{
  "num_hidden_layers": 8,
  "hidden_size": 320,
  "n_experts": 64,
  "experts_per_token": 2,
  "d_expert": 336,
  "d_shared_expert": 320,
  "hidden_act": "squared_relu",
  "moe_layers": [0, 1, 2, 3, 4, 5, 6, 7],
  "router_score": "softmax",
  "normalize_top_k": true,
  "routed_scale": 1.0,
  "balance_loss": 0.0103,
  "balance_bias": false,
  "router_z_loss": 0.0001,
  "init_std_router": 0.0147,
  "lr_router": 0.000482,
  "vocab_size": 4096,
  "norm": "rmsnorm",
  "norm_eps": 1e-06,
  "tie_word_embeddings": false,
  "optimizer": "muon_variant",
  "learning_rate": 0.0058,
  "beta1": 0.9,
  "max_grad_norm": 1.0,
  "batch_tokens": 131072,
  "max_seq_len": 256,
  "train_tokens": 893900000,
  "max_steps": 6820,
  "dataset": "wikipedia_en"
}
Below are experts of layer 4 (counted from 0) of a mixture-of-experts language model. Rows are named router (the router's row for the expert) and show model dimensions 192-255. Each number is 128 + 32 x the weight over its row's rms, rounded and kept within 0 to 255. Numbers have three digits each.
After each expert's rows: "gets" lists some tokens that make up at least twice as much of what it gets as of all text. This comes from a sample of Wikipedia text that the model never trained on. Tokens count by the router's weight.

# expert 51
router:187144091111134182164135164157139196116121192130106149097161110099176132089120155172163110160145131077162090117152116164160157154110104132144083097167146124086135163096109139135051144127171124
gets: "en", "om", ".\n\n", "n", "==\n\n", "\n\n"

# expert 41
router:145101084117143173148153152117139151125105125143154114111135084110153138130111153162136137109108154105193082163127104171134133084143150088203128164145171125159132129159108119115117138130124149
gets: " of", " comp", " in", ":", "ag", " =\n\n"

# expert 8
router:176161118151153123217155142188130137109092195123144151110153082094153120171143136139146139155102096104123132148167089113086206095145060157147120098138175093145141161192109192076119163094164139
gets: "on", " W", "ton", " fl", " York", "n"

# expert 35
router:170140119125167125183137145153143152097087154098165161137152097138172156150124142131138160159140146052150095154133115115129194140140086146187123119194142173104046148146123209130133151126122123
gets: "1", "2", "3", "4", "8", "6"

# expert 56
router:203123093110140064143172161109133147073108145087142174132150152151146167177070158139155132167115133138163110198150129077096137097108101099164081132179177148128131167144135165138110097102152086
gets: "ro", " l", "\n", " January", " October", " November"

# expert 7
router:192123091165117133141156177181157176119104142131142163079144114134110143170126112120154135151120122078177076147129123155104122103129083101157091135153148145122102153147144125079110147149173098
gets: " ", "0", " −", " +", " —", " |\n"

# expert 37
router:134119094108148103189117127144115139124114140122171132092151152166137169121105161138103167145090166071133078145137114150096139155165089143169126060141136137088112175168111157115139197148149092
gets: "|", " in", "===", " States", " United", " In"

# expert 61
router:132106092091116141169164168145103103093112206068094172080140127119175138138126184127173169165091163072203165159165127181128156066148148080132114113150148193111086144130088129099085131117172097
gets: "d", " c", "re", "ap", "st", " ch"

# expert 27
router:133086058141127123118154166140127161149103159076160144142192109151137109149149103163180190132113158109135098128161136169072148121087092114160060125128188091128123155149080146106070154120166108
gets: "at", "ach", "ime", "ats", ";", "16"

# expert 55
router:160111116137117122114138206125144118118137128113165146082136128102172171140163137198178138143112081122137106141141158144083200082128072146146120150162153126130143136149133122109059175117159120
gets: " as", " \"", " a", " de", " known", " —"

# expert 47
router:131080144137114194137162143207093116118080136087129112086193154125120174157137126152123124186076145133177073178152134152125202108137122153170075100129143155124117148114118175121112183112147130
gets: "-", "le", "ock", " \"", " sh", "ie"

# expert 58
router:126115125141117170177173174129101136126091151135162180069170138080138137124094126128132143141073121074157106158175166127094164140167157152162064125148188101092088169160115174153149182143162123
gets: ",", "p", "or", "in", "),", "r"

# expert 13
router:196110123114088151159154150175120141108104127094127115075135118071128178107129160110165121122127130104110085158169088136100144151151100123163088126155177130113134168150126119078094144124155119
gets: " |", " medal", "(s", "ast", "ight", " World"

# expert 43
router:163120097101106123119150122176111168140135138149164205077119153056151161132141156108194191139097088113212095155154134132143156072204132107118065131129175145084100146163130150128136158141164094
gets: " h", " w", " s", " st", " g", " \""

# expert 48
router:133101100094108135157164157141180141103075146107113117110097158119135162128144132133108146145087132100145126141213145083097202128168077128214117087127153153147138187155145153101098152134187142
gets: " |", ":", "\n", ";", "):", " –"

# expert 26
router:171112087137087175163124161139111160122144130113143182059146101102113137172103089174143150149118108093134102132136113152159126101131112146171151135183141096078119134133119165083111124137150160
gets: " was", " is", " were", " are", "%", " be"

# expert 54
router:175102089130071102174175133155135147107127111070122178119111117105176159119128154139120139130097081104173079191164101184064174145181130150169096141149157134145164191174099104048112104090174175
gets: "os", " s", "un", " t", " r", " h"

# expert 38
router:127135094143094117189164177156144161139105128110124145137157148079165158069151101149114135152094152102134063148135092147078157097141132089172141097176165175114135132186087156124103146086167089
gets: " d", " was", "ul", " a", " as", " t"

# expert 14
router:156127097122111108154188135174172217154116156141136178086150072141158154126150132142143165161154139120143112172196141149109140116150102147131161173138194083122120174148102132098056147094127140
gets: " p", "\n", "-", " c", "us", ":"

# expert 23
router:158063070108127086157152153150132095123106159132160177115153163150119155091169163141149116171110112059164096136143146117069158104143131118169078158163163123115133142134129131127061156172144113
gets: " that", "ant", "ical", " which", " who", "ial"

# expert 28
router:174061108154101110185164129148092139165096154085170158125144151136152129163118166172134144130110119068168111152141101180030178158159149145122075131151144158122089096136122149064137160147149152
gets: " |\n", "k", "\n", " |\n\n", "iss", "."

# expert 60
router:182098095092164133167149159159106114090110125103110141140133145129149151149095087092100118126129151133137157158143127129096154113173089134114091120156173146047145181122068167109080123139136123
gets: "o", "an", " A", "z", " years", "ec"

# expert 42
router:158096092097144108118176168136153142135138146107125163084101168111179173126108126181110159130106093086176110106200125117127151091120126087150070048108155135107139184136064155089096141109141089
gets: "est", "he", "ce", "se", "ire", "ade"

# expert 32
router:144123146133169169176138187195108146117112135112165145119154126111115178130109104130104160146084125087173144110142096122120158071138134135139062091125148131102145177105105148100117167132126121
gets: " a", " of", " with", " for", " by", " an"

# expert 22
router:183094083103150171159136168174160185124147120120188140089139132143123182137123116180181136133077084087112088154141067183102158122169126117125119161118156151115120149105122134105101139106143105
gets: " |", ";", "00", "50", "000", "5"

# expert 33
router:147116118187146138175164154141105177126104180094157126123159165133135176138109081189180158178083099122181112173143152159068152055119118116161134070161143151120125134129084112130106141146167101
gets: " in", " to", " at", " from", " by", " on"

# expert 25
router:175089098110141160150154156145125117143157145108119163148131144141133126131120133159116165189107204062099097174204125120119154129149109112208124130124177132158086176130115118106091167106172106
gets: "ing", "et", "al", "ly", "ment", " not"

# expert 59
router:152124139114093144148201159154123157173132144083152148103160143121106156127096154135110146177095098101147122170195114092100152123174105169116119120161144147081090131171121135114098172083161094
gets: "-", "|", " -", " John", " New", " I"

# expert 6
router:145078143126129126171177181188144117112139141137126190119196106077167201132137135189154153167125139091136150175183147180066158077135148102147099107166185128149135137141113122124131107122155136
gets: "am", "h", "u", "a", "ak", "ra"

# expert 18
router:169104103099154134161126197135093129137088127103142118113102124166110176124131106168107170127102159075189098202167068130081139064112099086176091140206185150101143149157089178111074139106174118
gets: " (", " of", " on", " for", " =\n\n", " in"

# expert 5
router:090139121135127148151116117147164119129111102121125157076131138119106150125125169159142159198139183083134095159176095168082134134155082105174053104124121138066135180103096147064102171104189129
gets: "im", "id", "ut", "od", "ard", "ud"

# expert 10
router:172119071152093120181141183106072147114106136095124133144163091135099148103135199162192116178120121146129095135183126142135126095150071079124099084146187141115111138112097114092102198136165120
gets: "ar", "l", "ad", "ur", "el", "il"

# expert 2
router:155142082154106139130158109127102147121098136057129186132152172176130149094086128165171109146123119104158066147132137145107126104143059123161141145104193106104115145199080112081094163114162149
gets: "s", "es", "ers", "ions", "ies", "ations"

# expert 3
router:153140108118106177179118176122149128110124152131131168117158174108115183104116137140140149127078093093115101188176103141133164127176092110160115137167185144145071177134074160110087115160152174
gets: ",", ";", "),", " –", ");", " -"

# expert 62
router:179163125084059098141149168188111170111097156085131203120156107164162184149109119130121169159073150092181087162131129126066155101158137101121074075149132090086098128180165154106070137096123082
gets: " m", " n", " v", " re", " ex", " res"

# expert 53
router:196105099124152150128169195119193200144118137099124188102125104084153169126107107128165193145155136109092077145138096159133190111132094097147087080147193169079115187087171179107095129142159109
gets: "i", "in", "h", "ian", "o", "io"

# expert 30
router:174097134157120106168151146121123154157129128070177144134140126114176149103126140172148131139082135114142106162165101129090166081142124112161106146125148145112106128107088175090044119177172105
gets: "a", "us", "ie", "son", "ia", "e"

# expert 40
router:213129113097095140126163170185069168083110157129141131108166120160115176105162170135175144180086101055163108109162149120090158130128105151159138136156132116123116189184133137153152119118179081
gets: "s", "t", "r", "m", "l", " Tr"

# expert 12
router:221147108141107090188129155132124185132074181126144130142143128175117212107144111184136155143079145090161078164176108163126190114181110128128135114147182109123123194147107151115090142089127083
gets: "1", "2", "3", "4", "5", "6"

# expert 36
router:163127089173128162181185153120145131146109171142142151089128118145095160108107103133150143161057135093165117147128108158151179066178058115142110139126154155066153165155103125156094170152158122
gets: "ed", "ated", "ing", "ted", "ered", "ied"

# expert 9
router:123077133159142119173151174179120143127123184126176193138148148080122151156135091203115147131105119072131095165166078155089174079164059084153056126159156130113152195137121193118113162130150095
gets: " the", " The", "The", "=", " first", " a"

# expert 29
router:153141077154166151173160102158163136097056100117140152110165095117122186116098134162115166152091088060163054137103105138102139138091104183165119105142152159144111156142141120145114158142185089
gets: " f", "ol", "0", "ate", "6", " including"

# expert 19
router:145137071145135165161158186181078149086148105140161154108121137148123134079080141134156143157084090065194131131183148161052194092170113156152111102155150117108142161100156185096119170103148123
gets: "b", "c", " b", "g", " B", "v"

# expert 46
router:156092081090136180141179129154096153176134144140106158082138091107140151093094155173160143194079070118148061137114104130089167079187117095173095125183139132094125112160134184092112128169162107
gets: " and", " or", " /", " but", " also", " which"

# expert 31
router:154087085122128115136131175180196153173076167123109161137124093109184185152108160232150151136144120107107129222164138167095174093122090083156063129130152164112069141113108143125094131129152161
gets: " N", "al", "z", "j", "N", "ber"

# expert 4
router:192143112127141144152149155165121138126126166149124142139154156130129140105119118140128175212048095077187102166169119105101144072158128123179127147123186159088070163154082179101104171081142102
gets: ".", ".\n\n", "201", "200", "202", "199"

# expert 15
router:152132057103120148166198182123150119101066200119122156112124109115128191126124126159155132195098122117179108203161077111107176158163060105202086111157144117117092133149100177059105157135161119
gets: "–", "\n", ")\n", "/", " season", "-"

# expert 49
router:177144095125106107148149121099133117109110180126169108111173097158128172097104106143112171161111119081180090130162113146114125122161155128179126111145178124080093171178062180113061152107133131
gets: " ", "\n\n", ")\n\n", " |\n\n", ";\n\n", "enior"

# expert 52
router:173201111123138091185123172120138123123127125139080171118129148121101145156155064195079138183113149081099066136131131101065097111124112136148095075156170140110081134147106124135118159142149155
gets: "y", "is", "ation", "ia", "ib", "ary"

# expert 1
router:176066120096113086129153133158095177116088138090118137097184187156147153131153152167139098204071103099133115144161138134090207124125109103154104101140189154096079103129120129111090161097175075
gets: "er", " |", " L", " R", "or", "ter"

# expert 21
router:150130095120088193126144131149100150144124138152081157101146158101170188182116080131100143155105127075195137148186134188053149074188083058174124102144167150146143165130096131122107135176168148
gets: "f", " F", "ay", "and", "F", "m"

# expert 16
router:155127088170059111154159143145134130162132146149115126098130145125174143099091097154140160179091114125133099188119152103129188121164096111139127111146201118097171198150116154069077127138152092
gets: "\n", "-", " U", ")\n", " Sp", "′"

# expert 57
router:166125126093127140126171187134142203129139099139135145075124138112167145131125125153134116176087129085168087183173140165095190097173115116135098113129145142129086150162079175080055142082184108
gets: " M", " D", " P", " K", " T", " C"

# expert 20
router:192165108152094131167160159184140156128136156060115167111122129135142173092126117147143172157074091106110106164154140145124159057145118078177113113159158090132081143093128154063140178094184098
gets: "'s", "ic", "it", " his", "as", " her"

# expert 63
router:161118082110114121178151130094160159157080158124142099096158148094158138097136153157152152166084133082166108170158107157117157118129087135166097088147186109141069152145112169124109092113180101
gets: "\"", "A", "E", "C", "S", "R"

# expert 50
router:202110098137138134106127116131160111150080156130098188136165133137149151090164118176176123130077116138159159130154066138127133097140100118173109152181157120087150166155150142082103127113192121
gets: "op", "ian", "é", "og", "ot", " American"

# expert 0
router:125115122155151122189134172117107142157141137074159203084150124172124206125117112120163153195119134062195123143195113092092150078139134134144075108159123154074091146137114122116094139110141096
gets: "u", " In", " He", "In", " he", " On"

# expert 24
router:156150108155181137178163181158122159063088147124144115082162097073155123162185151190133149165087157081181049145133118133132188107138140093170142122140151127099081172118087152103116191146148103
gets: ")", "ig", "ell", "\"", "te", "able"

# expert 45
router:139088119147141117170128112182143168174123184088138130108142119146105164144132146109146104161151085097184118202141068116081156132157148089135098113194133084117073145178131148105120146102173094
gets: "==", "M", "S", "B", "C", "P"